Weights of a small mixture-of-experts language model, trained from scratch on English Wikipedia.
Size: 12 layers, 25.6M parameters.
Experts: 80 experts in each of 6 layers, 192 cubed ReLU neurons an expert, 2 picks a token, a softmax router.
Below are experts of layer 9 (counted from 0) of a mixture-of-experts language model. Rows are named router (the router's row for the expert), up (a neuron's input weights, with its number) and show model dimensions 0-127. Each number is 500 + 40 x the weight over its row's rms, rounded and kept within 0 to 999. Numbers have three digits each.
After each expert's rows: a language model's description of what the expert responds to. This comes from a sample of Wikipedia text that the model never trained on.

# expert 51
router:486501494463487514458510560502559584452444576555480464492556512494508538558513440568506497436516505425553570389491508406473501504542474448557457537454477468514505464491593522533521560543502590508489462478501489484533530443486499528503528537429514456506554467471527473449525520491425529500566555512480480526448503428504513504483506468530477463457491457504538508556484532564455467508484
up0:466454429562455470513479479525496430438466492481515503508510507490458523482479455497533541412498463538543504479496501457465511595523472508544523592485482541530466598471472476435533505516540453426482520454525502522439444440481551489484509513483522533515571489452618505437531488488514530478512527572468482478546536508485513541414525594461470454580483493460519480481497527518548443456507
up1:584568501478500535478463495444471492460590569505534525512619480519474488630494527569479497469460478502474537388471520493539487484538481488475507500475396515490506480459467488455503527478577532519519470513535503453484544411448481509540567477493493486546543481495466493538486471555461509505542446561499494510493504578474477456490530488562496553525460449456512447484526462548455490538496
up2:515537492539481493433566585507508549457420518554511568478449500482439480447480527520518535532518494474509584527473467474458509406532415452511529505472539499518543479415558553498550528497522477567528523494523487473567469541507561511492493500522563525447532575436551529450514420430535483481502559497501488460447471536502453454499489498438479492532540545475503547507474513507475478449590
up3:521470442473491437476504530476470579471479500501514471529497602501546523498444439496493483509466448567493494478517528518569526458499518484514528505523492505494523429523490503474486511528539589436541483532546537458579483488548480534461576527566428427500548566491482516483530518520388455488552505490474514431501450541527506564558512514465513526519510471507592530530517446554413483435445
up4:456552488477523509523495514504584476487485541454469522551473512477556468445525467491500466539450458489530548516554464428502465480435512462491489488464500450462453430467442494464523536489529521458515520438523521486464550499561441573512520523451517473494461461525567439439478507471506520504501422412620521467473508426519475526489495545601480577487541529461510529473494496580579543523489
up5:451514590540480476472495547528446504575520559426514442563435542484511461439483513557574413522565460518517547555491493524523522572496439424554483512468510532523521413516480480500466527509533497467452478505478512537509479517545459476544517510511536438544573498471435485544526506507520479520425490477447517491485523503454497556447479509483516503474490419565470494548499437481433433559523
up6:425506519504479468500475556605556462484457529480486464500420455459474522516512519453478474540459457451523560466561511474596491456497479548493502566444459554477462558527525526545494551512475514524469494479504555439510481503436488569473515449462507535516429463525540517444466524511490474544492609508506457517499510436574567512528504493534502565495541507511469478581552489530428573516534
up7:528518449522477488485468547449455499549552492536431508537511545467501618478556491526433518535516541472518484435500486456532522502471534415539506491546464524493483434591480550513482477553489437543468437485511499564545456536508426515487518606498486533505527465536497521502515499536505476549543527477563442456497488532501481405480497520540537560541603463488486485500491493398540513461490
up8:487523533560443568530460465495553530505497508478531512496538563456495532536454514562557516522463450452604556457535504537515493379445485531547489450483552572505550457488542514502525510536516520493454482458526457526506558433452572558487480541496527485578536520530574497511496543488461453524509447536398510536477568499473463494550468500508467531537485542465578525476531439501479510483505
up9:507525459514513463468545617575425485539528527480514420538572572549545448489503503447455450474492549528474419514523506509486467500570497496545478478447465498510495521474492481471504529543440481447497526499451421544563508492484540492441533471484577450579536456571513528489488440501522526547591488495462491551471466528474514502560518489422461527505484443486520550529494511426476501445500
up10:487502462520465561554460524509491496498565573536540490523504560518553498411501515518545434432472494486538535467566496493502506560415488536577495554512529503440486500540504471564471601468488526478540522453453490495494587505473483516506517547486499533515496579548512468368489571565472483525458473415539502452505529451505545551442473516469512507487490452458479510514500538486435472458477
up11:472510488432502518524492479565469561446523578500465511467546583474506430437503511493519470535497492549478507500503504469484496433528513484512495464423593475489492438512528501480462460479437561471471448478549485524595510480431518528528528514412513511544543554466518571563468455544448481525507538512488437469556512488511466585461543518464509526465530470482453507519562436487438497443413
It responds to: Word pieces right after a capital R or G starting names and words, such as al in Rally, Ralph, i in Rijeka, ober in Robert.

# expert 14
router:474493505433525474440512500470514543467479592549511463579555501499415567506559478522465495455527492471532487462536442458482517510553490494543461479494498557529549454544563584549460521500456562549454436480490513510449516460522462513483487540461535459410472446434504477457451501406423546498477538536447414527464469454510518533517513458517525473446476458463510516491494546510520450519450
up3:506462501451404527574477489459452454475459461494462489515536474533450474519547509531567443494552593536491482510525538521527573471493469554508477513477512481512475573579485490503551510518494490498348541464394560499488517503491496530512596477451516498433505483505444486517527510489453525560516514543590500458443500458526506473502509496484511480475592503536506514461440500570505509486507
up4:502516532604475474449485504493523397502533553521525504533511510514458555453524523540526472482515496484499515542442555549520524581536531500518501482538522464454474527450493528430559542518496505507484523558538450496438529509541459487549483572544545439473453509512395504466456509475577504421505510518466554443478589484477509540473526492570546478559523561436535457477456523488508491414459
up5:489472464426524506473486506531431456513507566418547486463506490482513470561525487514491531483479431452543506513529543434476502481480524504521445520576544526601497494487448459560476474494456476479544497561489522533465549419574506502511505456543579509436525515438395444501522435551483524566466487516554528473456485567532521514595511415498485478505466499567469504551492496503523505507533
up6:468494521484557511427478478554540521509514495499504483448464548475491565482419465465481524473449599536551551473489527473509510467503577507431576540428482493546433496491433548513510559525507488521491459519490515542567507485454489468495421502526481562540464470506510496527513451479499483548484571610462551497461428512467532465504547480445452565502447457505506438483540453446460561451483
up7:515495569461461421506492427456457431520471445522460494521563474484414554533528567424392471446463521486564499527445422565525503491466444461539525464499476502470538509519498479554460577495570463459523483471515570459506476505512560564513557519531460499430478466458477510509544478475483494520496522552507465528559478506516488527492532509481548483450556498502543511567460541462547440484528
up8:538508485407522493566512520511512468487480470497528424467487565478470486528576535465473541523529439482531540483475466497497511580454466471480508522516499604478488477572500552543543487488533517498518480471465445498493525492522489490462520486491557536538474383484494466440456504444456561460454535521521412582574488482543486500536533524510535519556463531406510516531546439474578549521568
up9:542461518471444447506529573479483532510509522488481535441477457539482507465508565503459448476540588552481536553479495529539531517441481509532495511543446496468526471578490575498483593482466475512528492505457547487560483509535521582528497494501483506513510556531487434493541525485459537559508546484474476491387557463484548448472525462576414531538523464507504493488382496567537459522431
up10:470528493497530470495546510483450425493514445471517438491506502500508472540530480566484488524482509514467526540564462549517438430571511542517498518503452451497469486659486536509541517539517487536472404566514474473458555469534474511549442574530458504560496511490412481512531425422383518486536565474455500487490451470490488499493497537538478528466507523463510523478493477507547474553559
up11:503507504500516489514523436464503483490490503500515516582490442520496459459505531523555448520439533531454530536550554508542473540559487571520483497498447529506505483517476509449525505509519499457566428484570429453454510416485561536499468446561498516445533428492534535435483467474575472515451452502506493438449419425545547446531501498591481495439528511490585474452566526520559486450485
up12:472462544520443485453430530497439462505545487451530527529495516457432532516568428589487506537549488571486525542531529460477493498585546445469426489450481474632498498561523544495472483474501562494506466494492473489508576425549477488530473502487464497471507478515577513516482466457530539535513534541511473434505495476534588524570455526451520551454552491465558515496493545478499468511441
up13:470489458509499520426527480555562488579431527488464500474514469523473475452521503485418514468512504510476551518503459546536509432485504526525442466532531538525546469510588490512434503465496481548517531502416455516488499530500506450460505528481552420460396528515514486473488441502560507521463494518502546483447474441413415429543448533487501505548520464499537465522564497405548433430516
up14:512566429465548522497489438572513483470488502505493503561491535584469468460545497559526367535499508458490455551471502498516526525495476468455547520478468502554514467510543458555424496566512513451454491496540497444443553424551524543497473482518553548472492516538518590479538492502565519500440512481552453466547471488428530598495513484506533441516478445465455539495524561516547468525520
It responds to: Dashes, spaces, decimal points, pipes and symbols between digits in tables and results, as in tennis scores 6–2, 26.96, £41,000;.

# expert 38
router:472454532481516458440520545457547564439484536543552462553541488459468544498522464543471505450539444475503488438520461432450488530540461470545466464463541565541496473514540565558482558536458533567456443488519520509443507468521513522475520540445528442461462462457505459458496552439454530497536562548429448536439453472511468548478514467543467452465435444466533483535532518564462456485456
up1:549431475529479535516493497511524505498465493519526394525559474450547461462476475466440451556548512545556581564498467455464468502500490512490452526492525473454500479499554496554537563559584533547509546478555515507484470452446513468417509499554540473546467533454474541502509521545453449472567472508363509502559443469497486471450491506487494542468505475517413520546544491486492543500559
up2:419421458473497508520431520446527522536431505465490506545527598483561540464530511470516476475515488490506505513453476505473507561510533506542539533502525568523424420495479486436539494486442475514519442454517525552489434542460487425515477557455431479546505524497496392501502483526495526471486480483482381462526487545493439520474448536489543454459511504534481539566521552565507447502435
up3:528473587525560545543479461393477510509476545527565471490437453494501529519477478474508507502584497468479469507439435594500462443510463582487496541555528522503532498467481538491441550562540563572487485539515544479559477472510541487480490473452441501515507464432530490524505487552493479540477501409501527469486491453539485493479486435434460584457449475424468500523492495463477525417491
up4:537458542542483503492433551479551480513482615442511486478491511500544519503525535536456507438523436503518466494460547535517520524425536530489505441515535515564489525532457488525496478545577488526527518587448537471499528516525582424493565494460447526517552425516442468489506457390488540484514504504513600491400504505511509539506525491524561495509501521500473488538531470614443504495510
up5:467487455525482437437446487516570446558491443415475490407472559496533417410465511545463541436522483482514531473531512428504530491534487502492509493490492586516513472464439462446518494552553485480542515440555528582532505454521544514483520587523460428548516470500485514410471506475562526437476526479478475497482448558509524506527480488513504544528474437507468521501518494557426468481527
up6:505453510519542528517551482524498514419536542454421526493468466492535478552477511490496471531501485456460535461487508579498476465483443521534521490521517469503484519544448557542436494546584460521476474536517435546429558440548505504490509524522460535480430451401481431496548567545522518525456476562576529508449469531530549558403472588517459548503466529522519573530504513468538528510517
up7:550455447532474564456445501493516542474544571459574524512593602471491503519484466529514511447521433531517451536468463506518489485492458472550533534506515538514518513492456474513502530489578493583494486520532486484489541457611467470519513511476471496563540498409487452520459501405510431456490516525508462507515516523481472466473528559542472466526535598527542523437442490543462458451558
up8:508433479519490436499494482443491481460582498555469428506388525515456539504497485554487518534580488530432535491503506553477512532483530514526522494486458544456482538491583487538512542487531456501473414510519564400439514521584531509511491507488517443424507491432427509516466593502518500548529494497501496437471534483528426501586565512509452476485503544541533518507478470530444494469553
up9:516480499472544476451417561478562516512492491536472525535477476512502497534486525560368511474489566504469473490456513489527514377462488510449506408482537513457556487479504424579497552431504546478474474526532558547459501521538408535484536489487454501515557481446503525591545508487535489522557544492514561500545487430482457482530452486463518591485439506503524527454490525519505481521504
up10:477414471515467530471540468535470422523587470511489470520498466551476477564559441544529505493527452456525554543535492401526465473506494513491538503474513541407399542473574627499521513456440481581517473488506570525487536477443486500519498532494446509521540507454531543475532485494490513459519507504460523448530485500521511524542522542528534506569556468442526421481473511571507484512466
up11:509480533514433443483567458522496597380436531510555523446528497475533456536492496428511454495493545474488452486552486490483499442474448541464482503461491512458532507508481518447463498553469447437445502529499455544531532499532503484462476500488512484545473496545524415454520543566557439453565603499570460431462538456529562472512481477508471529510460543529463522494501494571433534510473
up12:485488527509482445425468501512446525514581460494540538492455469492467504460514400521532522488473491553475510478530478603485488527489497483449501511484551493547414473547510491513518503452518532565536432513491473454526529445431517498494533540538480461458507501557510470456531543498474455509518474455455490448461451482450536571412458475559528470533499472491454430515573538492562364457516
It responds to: Bytes of Tamil or Devanagari script, and first capitals of South Asian names and film titles, like Films, Ojha, Undhi.

# expert 25
router:501492533460492472446548538488508543465480555550543451546554471478466559508514459555479502444509446491526497446527462442468475508548439478538457478471549538534512491527567549553464565546445542553441444465540486524457524478512512527452523532472541421451460458466504480454483538461448560500543562528450436553462462457558468524515519453538479445467431460464536540531516493572463447471441
up0:505489505551521507465415543485561495529519456568548509509579485539543465483439497528465490473510461519549518488511504515561449472481556544451529399457486516454481562492531535488485465506475558512563471520526512529447483517557420512474543554485480477511510495468542475413509524463572507462472566425454520498391488540558435438494489460545516477524530548477560493470515513431571500539463
up1:483439558466525511497545574504509519425509478460510451447419400460491496509535460544483574445426495488449529524449496457419550515479467522459490492441549526483535542486501546531526425575503483537493542500503518496495512564520543478523523468513543569490540445513450479513536462560488543550474519485564525535461452481557431593456460491503506546494467544485487510451560500509531521429459
up2:542403519468505522487516550485466503499397451448539490498468444527509526482498506503511500479576455558516567487519505514568428536460502490502509475525502515569510566516525558435431505498495576543497497558548529445476564475398505530512427552542394465488468527516492581416462515525491523512521536487486500486459547497499515517484500482438461478533435538462564477480541446461481462479505
up3:515505557495509542476484436413412547465489474476478525491511489546503468479505495518535529570523452524505504424505480452436475512522504527495380490561520511561541506541518466538485501477469517568459482491539523512499498498491460537384577476558506443532478488478482550540499498556535548523527528490498492571573519491545565482495426468408537542520485450482590593541493498501509500502459
up4:538567523435526508491506478492466503536562523544538478528417475497504513490503405483522497472532479479468480499461494501512519529490540507496497489514558469481603532543512448566501558502481573533500533492521604489432525516477459570468620481543541477526469571489480481503548482472453473465492516474532470488475544503491483514472546556444539553397577506518616523472512474447544547500498
up5:594465512478558545519476536541400492443512527441508516529487530496493501516476492463475502534454544523471518506461423546498468492476424494507433480586484535493468468507481539506488613561536515553576567557521500545554474457498489478490564578495436490444494469520496501447503480476509489492497491484515399457556547500469427498509472528504439508466429490449510529544523501417478501435475
up6:465571486473460522465506446446529492473498475455524516563509474519541473503495535565508580477519550532426558567491449438503429458544543488488573452470465535503494539449559457423546497428553407559442498442466439432525543467486517559515490496517484605453504478504484503449540542497456459506469509486560461544543483496477472505532514481515492427468469565540496466499532502528524502494534
up7:516445536462438400520449523550502404522503469569484493488543543513466473517402510527508481474545471479547438463417525523469457504520513427534507548526552462516545506497540474462563517542459475590453559558480505523543478530498497555507555502564479499512511479538428472526482476483519538467470478485519454483513439473560522565500493491569505525451483450584516466460554494513535461574527
up8:498451446459535532543560531536411424455500494494539520512530485591549461537512474486529513536511472554509578394494448466503484480476488510439514523454423519504453537523487430505507537524473525502525513483550428509569534473445468472452518537562462567558492509453543468501601486509543541450470498458528500506461484520521480523513546479526458453486430484536537472477455540593526495536449
up9:481499517498533513476585546457388488503468484564485575437508505510476528439557422539525516516522515538516468514473480567532550534515498520510476496468532539534535542458505518481541512480525614468538425527521564441437459556485539532489572486517543564470509530547467532451486493448533497537544463492505424468571440535493487529516500491559504464532525453470484516527546432487556423466532
up10:491522519518538513461525482470506519539465492524478508529504480508499498559534447492497558511518489483562473465451544599505428442517469536488460519571539501500553464403567441517584482469553506476516475488505419479517507483522561558493471464486466542540426418457496560493458536534444465530527547492510468455454543481514513424582503515409520467509531482498470425476516546541556458445437
up11:517505593506472538530536461501506476595513509486494513521487537436500418496485501559495490493509561481557505531463470441528498509485374487471522577482522472517509495515563474454491586530426565502509586528471418476486512518462445542490517527428526425512543501506478462500582511482533486493430536580462493559471497524564543503508502493538446508472521497488470465562503456498537405507512
It responds to: Word-initial capitals, mostly F, S, R and C, starting proper names and military unit names, such as Cavalry, Field, Salem, Racing.

# expert 0
router:491516507484519464437551574455535532467487580499511438573495520493425559530502415514435462451472476498448516509502461433466545504513511451552451533492545479564499470529530525507463565501428521503435499480530505455491520489528475557518494569445521481527525459456522527419501550468462508507536563558458464552489440439536442504499503434544473448451475451512530480464548576539509435507459
up0:483439514472572535506474542567526476519513527519500501411499540529504520534480492519425433474421513533452445528478464463525501494440488459491506538466488455521492502482520467530512459516490465488434479567527517456523525440511442528478402580471498484440580448513583516433437451460506495568500506537499496455501393489482483516429546539519459446482517444480501495513503517521409511454430
up1:544504474477534501461531473491449514491556484513455409505428447526463523517488463474426405452478523492484525545579513492500527511508527549526359542464463449531502506499426513539526477509504494490449533470455537501550473428466494452502541499453433558486494465416556572497455563545506525493468515507509479505453500511438490576563565452461511493497490462569487496515494500515422450516500
up2:550535511577606448465498571479422494525565511483541473532480495489467446501490480485490480515464504466410492508477538480583515489548501572519477524537465513531576546578463522478410557522460476445488494526475505489480502460475486512517466593492460498501496555442547492437582494576474491491524504476433457535542491472500535565479462575513535489456499458506449584482505535474470530523474
up3:430486434489547508557478588430519526494489513520505507565498502456502545549550495462415508460505513466505503482464517446431508518538509496493572537536519492446444478544440519467471516537473474494520480554527519498446538502501507578497515506475569575503514467541505517515506471551529497544507554550508448476461518496542473542495527433427533488481470550469481364508482464563489389539422
up4:512519524521570507464507510469535506550431562509523465448416525440516482447530504574477448431470549532478525552499491574539512451500460524528539496490493531487526546433467560579495500482550526498565564522447556519520525574523519535521497569429396551512487507507469547470552551473461533421509507457483450448502466506524496478502486463530472545491525483453495479553546467431461473439546
up5:459451571475538435451510532477458491544469468440535495530572493475490491484441400506508517478490527494486491508551534471512474492450509430558531503499592517512557539526491505455555482476524527524528486491491480558529466486468448505491462439448453610543450479502499501550558515504454556441495630560499444542472517504449519459520469430452522454418475540526502557521513483508473486486451
up6:418540518457511536541447517511521608468486535542511511533449473464481494537530473416450550486466562525558503446534485477533499462551451542502557509565563512581513474516381473448470481528473422464431482542457489507491541464468533500512442434521489523545479514465572528473498509467471535438492468526450441540504507548504469413555437483513483526490463515485511478535532511544523507471453
up7:530540470456478498509421495440483524501484544467561474541427454533421469520499521476530518483452452493487482567380520524386452523492436512493460576493471488470492493483560552496518546536444523542417523522475466504569514508477470563513464490486513543481498441466442542449534500514564469545499487435458505491482471528491485516556541507491495561450478486467435448486459492539412549460481
up8:537503523487491492517476491565459486509465491466547511495430446531453499551568569452554444470522532489509462491563468510486493486532544487508449448517543398479468549499459532398518509566440558439516516476476508526546514531501516482500438510401506462517570541478523520437466585562441496529517511538552431523531510495500465547566522458523468465516556552517513461478481449496520472480594
up9:479516500529446508469511490581504570537514528483627506460503422546491578620569449406457510500443524483534591508481467491447427500491550507514541505527480517450494500477498490499530464534587464486500462467463523454537501501524403573521489553510559474519486468495583544484461546511522492471454488474485544520520525501545486504503517479444521500486468526509526426464509537543528511470466
up10:542525533518527525435526525523547466521515547501465479509503479471479468514392563470458537427513439528434506554534481567551517417532444458533460520536528449585568463517584516543511520532495516544493450486519581431483482509534519509577438503478498519572491506548516553460505477474524467546441503525457523416490514438500559507488477496485492530549502515531517424465571575489492491496510
up11:442459585528520515459523484470598486546528505582574495465436506459458571478497493453461484483514534529474545443497513436526501512492529530536487518489465505522446553461515540496503470462376518490455474492560482491521520518541489501505555549426455505464481532451435581528464529519602524489433509473511532452500554463524402496457559475479508502458511503459538537492471555475450500550507
It responds to: Middle pieces of proper names and places, often foreign, such as ar in Amar or Agarwal, Count in County, Aires.

# expert 36
router:481474529486539498430524493492594546483488591551471456537530475438493529557498461574473528461543455458489463487500467463407476509524525499537519528477474532564493463525526590550448558524443551507472442439459504509490538511521474557500540503439520435509503486517444450491485523463442476467484529508502480557517452472534550516532553455556505451458491443511530511524548508601445482511405
up1:506518515543567493440552487522487450535577591503520504455526462454498465473532450458492529516541498475459518500518490539564539442483493552512491443490521503534483547518452570484471513463503403468536534458419575531483422498559543428523459484560520511494526477488476490532458526442526458467428508434577487534498392460526499486499559473554487522520525463527471503505532439487465456562443
up2:443569474519512529445500564456432491472512477496547498515501464482478568509496584526514517515449481474463452478462503510453425535442453454408440502493437456540522519508518541478518483497472561444462495530507518527492532476489510543579536512436521521564532475474511432463484452536512500505448483462477433591493521459462572568500521470423517458477491545558540521521541561472557437470435
up3:523553560496521502457465464501525541534475483495524542496541515476506568462470427557517504495465449460472512513517524530506415461454510565569571501476506540574513524527520479540603520516437501510500482544494479466446519438516547483412534473452533542512481491470528488493488570437495527530507511458557468514408483437534608489503570599540441485564563490467528505500469519474485484500536
up4:511526477541498529474566464470466468518529498508494516489582413454447489538464461611511509461505491492453524530456480528548487531502515396519494554510489433521517453539499519495418494532492520534566501475517495570432464526509460488411456493541442501559515448459483525518455529582497510474487495415443552601499505524578569430467536447485436508524519507514502541504497487509479455478498
up5:498478546481480509486505438504498434550516427531507446495477461482475529591463536436486533437477520544503493455436480503446410489552517514521482504436545508438450531499498479554460425521468515453514475497524481565482503473512487522492535482500560535448533465576480463452531439529536440515496459556494504486442438512546531568503495467460569536470501493480619433425514565476467492441519
up6:468504515482470461573579537510537565516560475491562453500463419497512568505536458488493526535395462507479457578520569469508466478425503441576525524466527450540511523448488535517490546523417504444519508452532486466492483447432451573567561582521467522545508501485505494537548497509510517482480490571595483476491490537470539481455553470475517438503496537498508462504549539554512479487487
up7:483521425501545527434495463518467534457512535558546486529477507531536435520549506531525571496480515489500505527490482447489477466519497497407478507526396514493530530515482518484491481465510460500567462506515465518488497506559503556558571561493477494519440458406508473453529523539551491556439455523548541511531511521565554444510457610464409494459496499541591518560509444555505473431489
up8:460488535519492489573524470435454476536539463468566551536498499492508456574523430504548452512512511529457581514495489510513483528548555455514481526539471508561519553503535492537479514539494576508527357541523519517525552507466528549495450461475491517603458548531516494501481458453503468443445492551492548487540542443477519592563467471510453447497502408473539474577486487471471522487496
up9:506440592546492440551570465493491509442504553545447551484500522437517558573530498502541461612495490458447492457515516491452450484485465493517481420533513507541502503535477508521533487460518517463555652484491511535379554535536557482559493493474464508509507514516463495486478473536512502528522505451522465509557555548451466509531501462545505505504566449526537512533488521468466507422514
up10:420553468476540456413541527449469499450561452378504501492493605511567513488549455522459530422460507516480492519499584546502536511529493582472564497528454506469549526501516529558466464491483502573485516503514533508504475525490483453523507452486539487482477469459483512546473535498463462456583435502451482540513508459522521478479542517563458568489532476461528546478528488581503562450556
up11:403421532510575491516542494521503530487496478552497492544491468494522570492519504470453507500461424499555602482527547488554491479526486444523444530535489430515427465495438418513495477542438495472467551582459461476461452548462525495488501508465534506489479503585429495552550514448449449462473439527526539470525489486482546494465524477510575523413533478537497461573551479518493499529456
up12:579489463469509514533550544473541446469508453493519540517495495481590468556470520493515539496494557455507454501465577523492566498572543521524490449490527483526504471550517560464557489469509561492592518536449436511444541558479530557445466489462460485507517488544489510486492583402527523451504442465461490535480514482542573511447573561591477482522460522478428487489504517519533574468538
It responds to: Century digits 19 and 20 starting years, such as 2010 and 1752, and a t after in or un, as in intended, until.

# expert 40
router:509488493467477465484569518502490526456463542516490451548527509492406575483578495564468463479498518466449458460503418480442452481619442496563469493524479560547508527547515545492479531524504523493473452498537480470480546422484495592506538556414494435481546504504508452428494506458482538502556578473491455527510457462469512546498502471550481444484469465521545487495513538559448485531424
up3:465525499533493519501469517558571533505453551473485471485575513482474377554494507490515473527491562580446451556493500511439476510490523548419450515539553459459552554558495455462568491473491483422453545465410486478493519476520469569471538523512523478502549545508493569498473503512521541513542531544513456534585486526452538528507467538490505530499593433505521521534590475513507514543533
up4:527538530507520455565532508543462509484460523468511491510475483457471486508425532438437513451586580485542540500434490476489600517521505550559483541411489487540452452602549485477494497443485512471487485472538507472479518437528475493511485548476498469448548472508565498505510541563550545465577627467446473495462517468443460523516583525460486520524463524489541495491538535531510473552486
up5:439492488558504574552504511507448560523430466511478480496549498589461553482560478456520475509589415431470465524483511558477462509545526563483463476517591497429490539442503502504483530508510461487510531543502368508545510488510539512471433478509497538509503429465428520511452502462499522568483518502509530408468518496464498517490553459589525469489454516511493468491409512517508516474479
up6:468583526501440448475552491476499540485508507532521489491514460487434552503502528502541500504546488441413516504447467537502478487512534538466568485485495489519545505473534535487452505455490480530479436463487578393517515443540481473488510569524495474610524519527470520453446535532470562480489451420507436480533431465541557525525485523499500576498579591516481494418514493433493554511435
up7:490554466542515405505501513593516488565489478473464536558533545446498518521493452501527511476546573503466553537509502420408486509495526529544465503500509475481399541464472500475476508485484474464498494406472471502497484548456469508450545568497454520528543521456469496455544450560540519536473581463456499464496388522511519519505484511534468435420479508529504436480429532495515566442473
up8:476517526531498507553480537489427438548533566492484480570525448519540499524572479519498442492474530469519481474508580489451562450568454448467478477417429550499494411435486494469471544537543441481497473430539516446527549513459454517493583497481439466482517553471517529537482541513484545476466501490441551481547540531463486406436446517472528508507483441420470501518515515506472544453526
up9:510454514502553488533509472502546501539536549537490449566481471496466526499585552473479472474435556525454495460562554477486465477538479622469552595478492567501473514498524570488480485460547496520533447505568520524555552504520462530460534467497498583501477517473542506438467443500509590539508471531493553511516457521462575464578463451504419457478564475483452466514544447516477514503520
up10:557516612536483484516500421481501460517457564453512471512481500506527474484471497469508465476453514509511470580487528501506519487546427458482547517462520485456525537550495595401513485484551433531459498406526525516467574481517458571507537494447374458535513441456520520529512542506506536536486536461485546481508522482532461577533492491518513504461424519572562533507469509494444438493490
up11:508502509474512486498432493425510536420556536464531417511480499493456462503431513508475501477521511480530489533485504518400513563492482462484515506512550536543530505408440475481510503532556450532504541445593499473475468446554570480509520563505511516558481562534523532505520500557559507477501439524453516421526474595491495559448474514498469606461471556506469488549492536487457406487479
up12:534457494533455565443455455493438452500583518538456486471507511493501478459469538550457466526509499499465525471450426466543492510508476525568500577545519521415566546480475463519525487528552460440482508510492466391499502425497442563448539533529525557517497513522464500516473602435500528467571452510413521570499507501478486527508481480498447434528466466528505528496503547520559454431522
up13:491470507467534476539507443495439435475437457526478478456440464441485446552560487504469492508561515492445522520467457562492547530538451528501429512567476529541459431552487497478486514516535451535445552509493481448548558542536511512427529479465477453496509500422514536583475494466469514445534572434473519492418531481545559512476423546521436487527489478501501428467524484592514462500453
up14:500528499484371436563569457478519491456471532548487455521447489536489469422543490536437516494546549524577482498437537547584480480467472480493495509514426491514492481546497469497471478541481543538424488486464531516523483465497469514458512518522529476508418422538497461491510543487539436580481471503579513512507516477466503484472517536444510471567488450478405397461442471482507494493450
It responds to: The suffix ly (short-ly, Brook-ly-n) and the final digits of years in dates, such as 19-70, 20-14, 179-9, plus month names.

# expert 1
router:492487515478486466448542535464554557446481544537524460554551481484456548513530456553477516457533451465521477441539468439457485499554445464553449464456543558521518483521555560558468551534444544551452426481505534510465503476531508530459512544459546438453451465464481469442537537441455550514523567549465442533444450455546484533507530461546480462463438465448516518529523520552447454479458
up1:488489589443513451490494499553477509446547455525441533523525438488537498467545466450458437549543507498485460526532435562470445485504528468506537487510597463536559498470550444510468435570514466482504476492497409468572527559529467501492482508501532420487512498432542539475499525423501558544468452498528498542449513468432536501568474536517504469437536572440492532444459461554494506514525
up2:550477451465479513502456474450511485455448446503471482461509538508483529562470443472502516480485448560543552484541552537506503541480447499510514569466499473548517516426450486460525465532493492428504513495426463521485480509490528531582539462469544498455469536510473457484494459456447551527500520580496518518569419573481540555479573498589526483621524503480548522524481406537463447471544
up3:418559497493520417464577538459557473474513540531471523482437484493433582529493509495484482536490553465569499523493403487465526473511533448494519501454481542388492529519455509503469506520514413551512462467509560536496513486524442517507471523478423409539549468476499487464499452480565463550502511435513431466535432499541486434487504526493517553504539504529520498474566442476493579477479
up4:491420587527526542447555485505560562517428449514501573502468534558507528478559434439452480487554519477491502450515542485452455506467442488542435526526468506484482530541530520535491514497513490472500465609538544496564472484558528523524524493539505501503510538462554547500450562477535509503521541519450511476489546554449472402438519416489549497520505537498455539475585515468431497554534
up5:499483433468547487464451500511456493550587611494535480506528407501501461518457475477530471450479472456466526467447554489501573483453549445491445492485529476468528511513457488463442464572480462461552394526470516489500533552446521449512425530491537501533452513494477567467501457524461468540514551543499529496471458475556454459448469559563565496471411501527508458507472525528537548499530
up6:484514542456428498482491467472487468459482532440437521550509506487493576491472485537511492575504547484526479517505461486517473528462458467537455438460505561527456476509450498571503549534523531484519467536558541546473465533554511545500509526487498488500475479527449514521523485509501552481489545585511468455426549401521420486437527460461525509487428537463509490494492543560350547589559
up7:469515469462537473561537483524575566495480522491464550501451527518494509480592591507527528480456410542527524505482510551437446488476472497509458470477609536512479485527496512601491508498511460438455522490508482474451495508539460443538489597521490555511466494482518544450502551566520480543543558521533553477500411521461525478446439552505527455461464535537487463478496500462511410558509
up8:497433512572447466491493495507446436456483559569477456523562495484558485449513418511540550490449540553527400481472495495535484442497543519517494451508552508502468527500540517541433420511547505479512566494539440515463464534512506495533509496470508473566519436472535462427494507494502400511483563528499488436498517461546508508548509460513553532499551578484425507460488466570466460562445
up9:455476418477579484551499539519502501435510472504542456569465494491502500404428490444493446489515560454476478462614503486485547503529477537497506473481556516500534509535483448475421457500518538489505467514503498514503455477463492550506506437503514524569504501502494471462482513553490526551466526521559500494468483508578536541519538381538469514477478507526458516505352479544528531407465
up10:456506482437460466538498515515428496508497489564532487502404467561503526475516474514490469534520431502512475517548497477534469508498483497506510467496499525458498484491432568565496484557573454546545436520491554525474517508487471468468467479559562600547494560549484574476542530459491546454553558544514487541474466492504485499456522496486547374488501427560504434560493451530502406564485
up11:520546509499513510468498576500572560461587476511462549543408493533495486557585480479534512480585507556504469420557478529538517451538483426534532537444483589485545467534533512499509464545488468534494501459541574555527574481549464486471506525466504504512519525538489540484544470467493505532499597470544486521439532571467506483522503479481485547501482512453460600490466485467528566453533
up12:562405475484496480529480435543555494539508569454519535541492485560486412476558495562477514523502550564427514453552484486526535515491563413517566455518463483459502475532491443441562503491459513460558397497505472451580497487518477497466505564454497456477493453514481489523492579533517547481530499468577507467541557474481534553489517586537497523509518511545479519478530537521477424507479
It responds to: Scattered tokens in sports and results tables, such as pipes, closing parentheses, commas and ' s', ' sp', plus stray byte pieces inside CJK titles.